Below are experts of layer 3 (counted from 0) of a mixture-of-experts language model. Rows are named router (the router's row for the expert), up (a neuron's input weights, with its number) and show model dimensions 0-159. Each number is 128 + 24 x the weight over its row's rms, rounded and kept within 0 to 255. Numbers have three digits each.
Before each expert's rows: "gets" lists some tokens that make up at least twice as much of what it gets as of all text. This comes from a sample of Wikipedia text that the model never trained on. Tokens count by the router's weight.

# expert 36
gets: ",", " (", ")", "),", " \"", ";"
router:130122119163126118121125124084131088138148124162120128152164129142132141116103129070086055097105114145113162115092134149090120129109147154171120125161190136141076120126119126125128111096110127133121150122152111155171122112089124132122111064119077117125156136097122178092143146123153110142131110125107111117133096200138137128139109113103125142151140097085127130120160138129131186119130173122142114137108147151151141124129129144108144171124134106103133166136132149162118143117167149
up0:145129102153088145126098124125109058147142116136166145166165171097186145126110151135108142119113100103070124101115140091095126103136149134140120153087150144134111117117103126112064098110117147133163131152091143110181123120129153143117127150134086103138162068110164134108134124102121138090165119126109122137104113160121162118123138130110107141152130173146154135115145135075129119137124126110183130154151136148147105098133147138148175117114159119159147146103120138132121141128152160
up1:151104128171101133125113128127146143086165126124129104194186125136125129153115111114160121121134097102136132162133141115108102097164127126138093170147115155156134131115131105151100148156104125145128137147132120108144121108143150125124045104132139116111117119147119138139093138162127087122098105121099170124114156131159139157109163124059173102130156174150134134083154115149118094122121125107160115111117125167177113136083106127109157135069107150126146101132139123087117113112118116
up2:135131121119145132127136118138099083164138162109110168113067091131133153126141106148142088189101129110129126106179132149171132125078092140099121104136157130140103155106147137157137138092111115131148138105140121078159113118122103164108085090130132134112156126182129129116108134176129133133145146147115098154146096104141105124135128162122153159162081088151128088149139102120126148152174131150137136080118096111161107139143128118147098119128127078134107110104175139142163148128145144
up3:140138149176111099109137149125139145163161154130098106134164111193093124113084153136065124135151097115116121112110061158100157135144149132121113098157170126165110089119131133140124130113146145094128136124141145114149101089097194150134114121121098094090151121064117134129108131157103133124134107128106141130145118101158100119130164158094107136107141114124138121111164146181160162149146140122090102128112139126143141136104150106123110139165116133110144149179144105116103123126151136
up4:140143126143141138124121128133117085142169131150122154160116173130141158099109113074150112116116118123118209076105150159072094118137132127150118105191154123156071120130133135119110122116142123104090145136136122157163072117116135151131102100114109102151142102114126155159141120130161128082145147124146109134106094145124112102121107133137158100106128161111100162129143119122121104145108130141119166130113132135152159103084101149092147169098136147144107173149109148129138163103170119
up5:138129149145166124117152142123153153116164097090100138073104132152125146156112108111126149098125099130118148139090159176118134124100099142132151098158131116117082110089119147093123127130161114119135125166151126152160118119127129120134134103122152150109116181121155146137115144073153123093107144122161145144067164119132103104138135128140137113066184135114128112142178122118127107083093161163118140152107121077162124093139131115118133140115105124089126167162106166115149140159129150
up6:151126100175139099121098140107142115130119095141113123108108101116145137127124128109089122173170137174113122144097163132129142129134104129121161178149143150146126170087104119134124171118090139122137140124148116143145124092146121118140109155115144130168110184124134116080075106145135154137161080118100108120131125130163124128156125166150117188144086131139139141125130107135119152138140124177125106116099119110107128083144164175169111162068106108126099076133112143102137106089117119
up7:112161125157119126116129131154117131126127180115066116093152147151080132122125150109132129130106129097120160122103126136081133114146139143088143107091129152179123081126159132088165126108144119115140151118147129117140090096143137145145105107106112119120126105114125151134145090140114121112123133167116135130157070097100127130128131155109137143125134130103132133097153104161114130142103134118115130163110144164177140165128114133149173186173152098081137159128110163215154134104155143
up8:136110142112135154141145092078134132156091158152125168144137158127172124103083139125166072125127121141113164106083142102159105130085105163119077138075149084141171145114127156151137111111109157124145120110168140114126108139138107157145131124145142157144142106147103102103137103136115122147116114119100114131147126138122135121146124122145108140125134144118163149120094160134159166080150146132123076143133100156146143164120135089099118149121154091075101155109104154118115104082145175
up9:121168182121140123112134091111088121149151144090101138141127097115095102136127182126090105162120146141155113114124137094099094076109093129115141160131165136156112137117124121138128150095112119113132163127109125126106134137137129140136126144139108137117128112127120134111104123197096157106097085173107154108132088156116097118114144140120090135126101150181160092097157122203120114124132197129166138114141139152140090127142159135130152155132123119103106141114147174118120126089118143
up10:113091085166083139097113146128134110142120144128150144109151160121107133133112117131089132167141158140123112147124127113122159138075127150118108091137112102141141083116126105141118090087111132124126145082143139084161098155109136169159107132167095128117159110162095137083154112126137114166123108110117097136138126125091123143136159123114146119145105138094144193090113139184144181141184114127090137146140110132167120128170150145109144115145086120147116165107154142136137114150101144
up11:117142105185104135151157138127078163158125098142120104132130111139133142129137167107116084112129130122133197171099151117153128129116144129116172134129127123108132118150107124167138132119129160126144124100091154116143149114145092132176076106083141156124099159141075094115090105136117080123121119108120146141126145175123090140137100090121131142131146123078128148161125129119126161148151158095147123116086163114159129137079127123141162107113105082132106136104166084146137137104141114
up12:139130100152103089083150149079116129136140130128112096144136119118151132123145146113109084109088149130146125134095140143105121148116155212139103153157114099122094150130140143127117104117108096114113140151125108168188139088126125155127136100147092104193209130149075162119117158106151155152141136107149141089154125126134134126131095103132116204130112128106131118148123121103133142115147153139142102156102154139156152110151103119148127133116097106120140152122143130109138122100113123
up13:147131118133151120150105164137139128154116110192158150155135116138165137105080132127122121092125125147121140113121157162150087149083104192137112122147147082154107133101130131101107132117099127103106165079130086121117127151119133112131112110133124137128165137136134144131129112128103155126127094100079132160119072132139114158111153091097066119146120097093136129156163120115164132089158158127158110161104163146159136131167121118137124150146125087118155104091121157159099115105166121
up14:124134121121128130090110145126162137176105123143098131149164109172128129051140150110109136148121095129064175163111121127131127076143156145126112138112155097165171108121119138163093150120131114133115092092122141141127139119134146134093089097150110150145143119143125133135129151133127133148140157106113090175117126128106110099101165121121133164146088094085170148167110169113139153085108154126133120121145157123142127145123143106101126109073140149129124133118111116169162190146124127
up15:140137171141125139102120128111122090124115127174115145206127122125164142096119170149145102125159181121157141141125129159141084082096158133115127113092168130187098147143165138142107123098152138114087152118138127155126150117145123120162139101097097115161160092163113102119087143154156092123143101130116104092143088135112169121141157122098141145153114142093106115118167123091122092116129162138134135133090170147145164105120133116121147145120133113118091160132131106135099102128123111
up16:144119088161149152129138108103179107154131080140137112142135131129140154125097143138143081097069095172116198097104115140136109127119122133131156163135151112100087127145115125162111110092135119145106153131136099154114148108146121143088114108127113119072140126101114198110123140116121124120124130119109102135109103206162127151111103142122131106145132081101142151109190115119129133117129124118127146165102099161139150106136114145095134157100120141141146154165126140144148135120173141
up17:104096145164134087177101169104114099125143103113147108112150153159127126104151122137128112135154136139196136109167149112136170144080115101125130116134122127132140114134123129162106120135130113117108098121129148104176144138102112144136121146083136134116111102100133155082149140130155081150134104103110078130114152119135132146108128152108198098130094146125138172155105154119126119189128164139194117104083147114115158101131110130124112158086116164134155139125123144129107137155161110
up18:172145104140169120154107126096149146157119106135118109127202182157078138136122073087119107103135133129124113152114119131109139102123096118123117137171144134113130119112111122155128133120132099092133115108152101138165138129135176132109121137115135144072113140103170148121168159125103109123127124204089102088105100139144151127135161120121144151130151124138154141107082137161123152153143106095082094118107136127170096138107118112123151167155104128105098171116122141150119143149130106
up19:130131112101148106091104169121136114161100111149155110142147124111148116077145113097113139128136120124121131136155106152103117102107184107132137090106151167118075187146107111100142150140174140108095110148136090128083132157130120145139141101109085102132152143125099145115084123120105142104132197111136108137136121178083124099101103110130140155146139125158130135131181116138128141124131193103160132096159166132137132158112140114091155151171115126117103145131155160126106119112119113
up20:103126146121123134109150128134079100100102161123153117137131095156135119120136123076103108149131120095086127144113166146108130101121142172085132133153163159151107103101140139104116157137153143110115147138136120124126170053135094106172140117136123163144133157103118104161140168117119126136128117142120119099104152093145127137176153157112119165127119128129135178093140117134101154127078130163142114115128127178138155154156143110141122119129108106084090103086148151089097077132153161
up21:148120096133107116168111124125144129106169129142137121136089071106153119087104108157119109149130143169135107108127164131157099082099103176190142119143099127113101114135120182129158126086130148158121177115122122128151134130119108142101160136115081115191135096159136138122097134115153128120121109069127088097159127145110155110144136117139135131167117150135135100123137113158104132089133114081161137158164125100150145131154152147120152158138109094115115115100182151140127118140107139
up22:123088140106160146125143120095142121172140153102108129125142133134134112168092130121110162149086109128099155097131177122120138132121120138115143094141155108090126135138090163167089098063151161159131124102147156153115125128129170130107193114177110087134154146140118146144121145128098082113115099105108143161130119118142103152139079134127083169111165117100149119101107146083150168090107147105152120124128145127134108117113134101131099141159105083149139118170119133122123132149119147
up23:125151106125185120162197133118112121153092085133081129100133109106138100138157165095144121159095113102126131122160123128117116126135100174074138114126111151111132134152162063086146149130178121203127153143101116080063097124120145128135116098159086138123101157097108145122116127104109110140138126119109102116168116136117101130136105144142171128137156130143158122133129127144115121134124109154129120160110118161131122129159153129127137095124126156168125128150150132144171151104127120
up24:158130107139115091143157141118118137130156120150111126142141119086129131105117134103147115157134164178124179130127145141156101127143147175179109114099098135135068128140108094100139125110133126138112180086124138127098154113070123145157137132144137067131103115115070103120116117144104209139101102132116129096190101125115160132122121119111104149132116165119119120162142146147140129154125122149105130121084122127142089127158139160147131114114149085129124168162148134120103108114092130
up25:115124120116146132150086138145072114133117095144146159140146113115105132118146172105165126154102094137119110079120164106101114177085141143120095112162072189117106137113183129142142136097159145127117153116092105116112153130154118175160126108139154139112140108109138157113119126102144151132146083145120133186126099119082127107113133164115127132136140138123135131120105163139094115122137157165105144133118105071104103164147157161160116137112122115145109107124140114183131154126114164
up26:109099119127148149167111164107119091133130138161172129120091143170137162127101131095106092102100098089104124147119147087149092126136143125150165136157177128172146094100145127144119104114089110127094147141143137153161129131099133106138116107140097116130127094144111158151104134120152115154095105135105146109142160152117139120137118125109085174124173118097092165080168149133109099104138150125177134132088158126168115117147134149110132183120135151108145123119145149086150085114116138
up27:140134082125162119108092169130118183179140123154109129108157120130118145119106107091092102121133099116147103144122111143121104144144153062145134145153165109155141156110133139100121137125136130134136139127114122111127108097101158167139076167115128073137127150139127117148140100112123108130130143192126124120119157152123090127176111140149121105127127089147128118146119137154114154120122166105104130166170143161101108148051120186136139141130150146112082167120105117131103151126111162
up28:147143132153113119129099119117110157115138110120142115134179125114115125115091126142109106141155142108113073139176092123123120148090130151098129124145109128143135131124141119133124114110093105187192121136130143139135096087117111125106119073089106146150108159100100165098124147113149101158111146141084107119119083158089158114140158120174134156133150151122136162217099128170125145138152127102094111120152135162113130172134120149146157089114128151128149119098160114123142115134156138
up29:127126177179078101139141110080089114109131120132118140103142161119092127124100155095110115127124095139126125088142116133110147105134101116135177127136108183119164141124126135176102131158163095161148122156122125124146135098102148153129099152102095087143132141132134135123130128099158137139150114149109134156138130187119140149136146105109123104110084152130145111159163141123128142108176191117127125108090143145144114079143130155095158075119125110143111109162111136073126151152094124
up30:121129119166146120137150110129094135145128068129127099139144096093169099162131132175083110097117128113141166120178122114089134126108126180161109127154130156144121113147113107143129116141106142120121110147130112097138120089115131088105138116130146212108135123078130147118141158091137153122125167065099160101098116150156135152157092143145164185135138107122110127166111124098101133097132106112114148118127094126156123126126128153107105133150097160160143155137142146158151115150145148
up31:097139112150139125080109128118150122159114146170133143146155107144080128095144105091111071140130130169155148094108118126106129130141133109143130142166140164150110164126160138138144091099132156123131123162138094126129108084124123115088137117132100124114149161127089130134171133128162135129058138096113094139172102193130136167123110112165105146147107060104117113107166111143176162114122106120135131138115158129147116119127124132122124167110093129134142139130163088141125140084150146

# expert 31
gets: ",", " for", ".", " and", " to", " he"
router:155124146149097084103122120140115097126126117167134176156163143098081151135136094101088112077132131123105097141105125108079129122147155096137102142150169099133092128158140171109124134135097118125194127144136110121139123092116115134124127091121135144076140148158147121064152145122117144152115073116125155125103136135163149122127112093108139127121149147133161130133133134113092159126161144141143135115107116149127129110147125141175124161151139160107135210125104120094141131116163155
up0:168149110124122161098040174145167116151148113121149177137143096113122148131153081127131092136158119107123111083123160103117080112139143115137106126096141173145079103116124177122130096123110127089172129135143079157138103092125141099146106109125149133075122102163138102101127117113189144153104152121116170142100163127130126104124120105123131110086138157143165104124112128147121157131152137120113127105111132148106122115151139125155115116116114144154118146125143133116167156119137101
up1:124087081162126175165155140126146146143116111117131132201122137111130128138104115092146129083109136135131152161151141063146137120122106137103106143142132133139088143087161144190147173150158118131148149166134127112126152112138127156134124114139153134144105175120118137079095096076134142144127105085115164121129139105107166107136120105133105155122120128143101100087138144098157124096112093091113122122149119140141122150161116132112134121085129097173149121155160129096116136079121139
up2:161118111085104107115129171144150136157130168118115120109101118168120105161128120156111120112172117115115071138155063105114172160095139125138126118118109146169084113190112155154137154083144116099150134169158131117103151140147119159171093099129119155071110118138123144132138126149130104140132148129143151107124178092157121118111145127111148119143135131120138118089146095126128116125119120104131157085126119131121130173159099086148116109164095151163117147141141105130130117079119106
up3:150116137113098153144127122097130117145119130136158109159127066123113158108084112104178132133131129164111135142094136151068101140113115127176149141175139105106092088147136135139106150161121150131126099139119139137142152129110117157123125095077158120129117140129127151095113135104184153132122124113125139142164118133104122100105107148086133143120150134121114120216143102159099125187148099108138133094142087122137107139137089138111152102122141085145154119177173114136146151122103139
up4:132091089134101161159105115153141154132136158121109118132129156138107096166156136090107138122111131134130120100109126133129156124159121065084180164162126160174091093155120101124154115127135146113080133065150117163158113098159138103141135134146174142102129162133132134121134142138149154148151190151131135128119096119147133097119112099163121122067094138167129155125148128103121123125111117083115137155111127131115154117120113156107111158104124127090101172120100135114093131166113127
up5:106133131126158128105101128135067099138180172137113144142152101146095094140144152108119141186115143132123132088095104137111156147131116146169119114121152142120116132113161170113108158115087136101157116090115128109104070121143131076113105096142127128092129112132131125101129170120124075145123137145107162149139144078127149076168161156109098104130105168126155139145144114159135140158140145160173104137104130112122152126120098074129107149173121145110101145121124123120165136111131147
up6:096118163133086095094149128092100139132150134145150144118150144146119170117137115155101140105146130110112121151131149168129150135129136111095139102099154132110142114163113168154129158147106111143193074127118124085152163130125125190111142124145109116077107155155140125091135154100098136157127072097156143166133114100158080102082084103098138154115112171130146115096136141101069136102129117147137113130141129151138123135141125138146143123132127138139132180137117152091159112141148128
up7:134129112173139124118154147119112127170138101108149114124120142079169125145122124113127128145104138128155116075115072109118099098121117093144092111128101102125075152130138118121115118131148068102093132166129105128114122137136123145112098164122168133101188074163145147102125136122166120104135160107153124134126105123163093149128126105098157098123154162159121127122118117126138139177125180125174149108121120097126160124112124106117136177128164169116099146165139147122181124160126147
up8:116111153143112080109088142142128106117148123154160086163127131137098115131117111146115086104134131109115073101141108146146136153124147125084113109122117137112115138128103161152124138158153138146121117114137098149157125158150107134112153133142076102132084186122175139114135152149160118117157098088168109146165148126147143160129105119114144104139138132136099125111136112095128167119147123114094148143128176116124115068089106101080120138171129148214137148151132149119081128128130130
up9:167112124149079170114095097168131105122107103155103159141117115113110133126132123120103175107147093111123103139125149111117160097136126084151113161149158135153120130112155160126135151128092140172113144195137127116111185129115133128138123079127143145101131169132149128088137133148130182126114103138110126131129142068164130129133126129098129133122163078100123110164077113095091096149126121115144164138106106142138130131132122174153146138101153101125150135135057151124105122153132116
up10:118126148136077085123144125101124134103142133169103202141105148126068195084148120128135156128127129144160109142067115140100130134124132102102171156120155092116114121146158129095139165143108122123165144132157121117113121122125092144089127147140118099113120138118115165131122110153151144145103083104113113185106140128118147131119121106114096112107152146144153154133124123149127115111120114130139158107116144078144134118152124158150137170144124107128121213112116106088132164113145154
up11:165081183136115143091100132166127099091114154119088136176130137112147152110127169122076129103106086097146099164161124097142134162123145079156111130143128146139142132113124140131101113144088130113152078139151141134149154128110141143131147109141127145089155154143148154109161121136130160104100134129117133103125159125124146090115138150121124096120089127119138100123063106119152089112127106125141111151098106149118120102163117115181087149155151129123110141161141189166122128135121162
up12:121114118145125149136135133135114120131086113129128148091081114135134141158169135155129152114208105145119126103123100121133100139179129120123097124150119099107163110144142145085130146119093110106133117102116109102126095108160140146123115094135078132084148112162110160144164150142127104106146148068114128118045116153121157131133086090136183112143121148168122132159074116145125111142093149145106152111125107133138146117144111126137139127123144131199131132149139105134144162121102146
up13:146133137126109148160107143128080100130098124137191113085157133102094160109081134163119146112143128160094121107079124154146152132143154114141104121087173105149135110138123146124117164149130154119134083162132138113106104124074147160106137140160165140076120128170130147100135139125155109101143140116118117147117101133143133131125101114116117142083109118139142081134130132141153128167128125120161134118125140136112069129158089129140167165071139151185110163150153123100135111139142160
up14:138116112119127144141126103148152154114113144168134110113170153092075133113173094123153100129100152139192106160110101175099124156103105100101108129082123126148128158141115167115099138083135100129122135091145109102128133111125111143099113119153106126131149122146150143066100133154113131155134060149137128089155108140122117127111102118132112161151146116136168160121101120101110088141157121130127135086114158115090093141125122187172159184122117146098134119141136142130139119137136143
up15:126115081112120097153107138143178107133143097158162074140119113074111161123131123123119148094175123122098123119096162067088093132090151169094121133142174112128112098174143153121107109108131140116153119109132144122089148123110130160117155106106122141101139121097164130088154158107086105104131157097133165124123106166187150111144157134151114169104128129135114108135148113148143116098105125101117116120111139155120126135166125117173129136167139164120139136105129124111147122130171154
up16:179183135114112139114085136127138113076146116169148098133133162136171153075140090149119120092115137128103095145146160122143139153097161118157143124153138134160130121158134123152125148127108156116140164097110079078098145147126126121130145117112104136097136139103117152084144135125183107170133075074113129138148147141165148157122091098140124081114136121123146136160131115149115120096098110141150137103105101152110130131118135123136160140150138176110140083153138134103124140112159087
up17:167082109135106156115147093083141112114121114131130198151193097114122126098101150160133111106083139098107130139141115120086161136098130112163126161147099108109132125115112135107142135116141084164135147121075118165098103144107115096140127106124130116101130136110129144131111131089153135162129136123102164149133113151142147148100090125120137109161131165114111123157146091188127158140118106156129103131118124132156098078146101156147165151133115130096148156136156116163076138114155151
up18:122099150156065136116140171150092122109104107142118150095137170121116124135146084087108131096138109144149117150109131109077118119162117127124126149118173129124120149138144145130118134140074133081138124119204122103092140101096106124138156117123119152103132161177153120095131204136108139137122124137128137086100141128145139133144110137135167138158105111135112159124167113086111120166142156104153112151100111119128147109098100126147113165152107161108137129141108162091113163089133120
up19:156169116149118064105134107146133129117115112141095121164134095098101168145106091105102102114110139120167116149158113093139186124092120169122120132131137122112095132157143141125097120120157080093131122125148098128154105096151137152172127104115145145121148175149103126114169137141125115145119100173107152149144123147134113152100186158128136117133120131148164118111108109132123144111144161157135155093102095131134122109153101157150114121146154191120128071146122131090124176108118101
up20:147161148150099117109107125085161096130151141146132125165130105111120129166109131080093152092113086108114073137126151113138176126118172131136118173132161107163108134088113110115102142100119094116150107150130126112133135159099108172103118114097130154137146131191132112132111108094143114159122105152157140126117112094114133144102081104078116111091117083118143111097145128116121144162124142147126106168098115160155113159167115111159144152113149136111167139108098114133145139161164154
up21:158113127130086145149138088138069105120115158132106149163118174134105133109114148088172146112133155099099113131135173167105132104127134134116099137166138109122098131114153139141101124128154126119156161141131141149075120120107122141118129108139106174098140157110132147167130175118150145108137112168110123088124115117112130109135136131140136100129165134175129147102135103158136146099127127120140116032117139167108135137157127091209151131106119097096151112128126100111104121108106135
up22:121138132187121133123131144107113119132120112126133126153129126148129141141162090083127107071125136125120191146123137125136146143159179096083089173117150133126106118153145156110082110142112103178145126147147102149122095140136103142141116123146159149117093099172170125154118181147128146166151103130087137138121153138131124162116121146127137090124105119119168152082162077076087079148117131158130110114115106131153106154097109120149114105134144128096156106128098118094118135116111123
up23:101143149153110127121089133113074117104123098121172123161120130117163133134134127121140116088120127118129175156170140124108152103148146132144131104125126108105116136148159152088121156158114177149130137109137147114162094163099094146179112139117155136156069130128176109085158141169076137124123116091092143109117167140113156151118166076107136105121145108117092129109151167103124114130085130077146123101176148100136129156141122135123131138128140147109169126139140139144089110124116092
up24:132112118133114123124117134115182160124165121133125123136139136106100137193125112122102152119103150094064106149155091127108087122148129139093121151119168104113105135163162110152137163178117097141139124163151086081142142123098101128131097163136133103101101149142119118135144148163122118126098092140136144141148213136141101142112084108097123125116173154131153151116163155078100106139125088127130120103123128162102130094125120111154132150143165128131149140117121119115122099163153155
up25:170121131082169127153128130139093135125092097137155167137145115139115140129122128112142138127147137127133112111114131115157095077094147115151122130148066075102111183102097159097100088151152158093143158094084112157097141133133147130115149148108134112138111120167158117121136160154116119133126093154090123120103118143122143125131116162125174119136164149163142123150107152130114106130205138082092092154110111091122143147127120117107148158137103132109125117138107156146170117160151155
up26:095088113163125140109085127130083089111150113135122122115133137130149151133129107152141098123108122122122101111128167153138123111154108165123162129124127112132124103166115177094150075095080148135172101159122148103147123094122116125103138119155136141112157120137046148140147153132121108132130124104140113147095123150134127181118137121138149138136134113139154194136175120123109125161129143176154158096124115135162160089071114142145128176156120145137135151091144096083110137132155119
up27:159161115125105120146117128136072130143133093149131168092073153107130140098142110131113113149119143112117116134127147091127125118108134176130094147121152095146085169127134117138166137145099139165130151094134122105143110130130132126143156088098195170119123150175096106103119084087136155150097112135093106098142145114114162080152126116106175119144083142100107116156114110118091132129129137148116147128130120121161084119158169147156136143105148142119109163097154144141117152117112176
up28:107147124113094100140136138136115114141109148132138178121126119123117132157147122096133059095154105119115138144129109124118149138138157088145137107099138104121145116118125130182145168128155116168096114167114137140110121108110172132156144156117150107146147155149108066116111122123127129118148110121178080106142143114112163125116138077108149164139153162103096104143116086156107096121118118167166104175098142120095119112131089091149127141149133207131136106148124128084139097129126154
up29:141105107132124130104154129095131085115114125121099119180113152135089151109110136098105094114123117106140154134066127136108132146140151088127119136178140132152092136082123180155184158128077155123116101141150108141151132134096146164129137105125113159110165101135106128073133119156116144092153132142076104128141129121120157139149108160115173106146121102152155148161135119158156159145120116137109107109080110153155138171103069121108168131131125153116117153174130124112111130125136125
up30:176143163166116199103126140102108099123117113111126115171123149108089114100126102114116130087110149138115103145162085132130123160116128120093106133177133067113115146134164139144110131137098089117215156134157127112145122109120161135140131109109140144145094159122137125128116131130079109157104071114108113110110141097126158141146097126135174140118139144149160143172128122142153153152126095133160160146137132134129120131129119122109114137184114143178105139102140107114137158097119127
up31:143118129139129115106087153177122149057104086120124121123132093102131112121104093148112158181109112144097128154149114108130173106152133144119111118143137126136114139131170134122124117131127119107178160100172130117119130116170135132143112128166112148084134124165113132098141158110119124158061125148112126148112133090143172111127144137120113113103140106145160109160139126134086134085149092121113151127134155181125152144180165171132094079160122099108135154131122106115095094140104117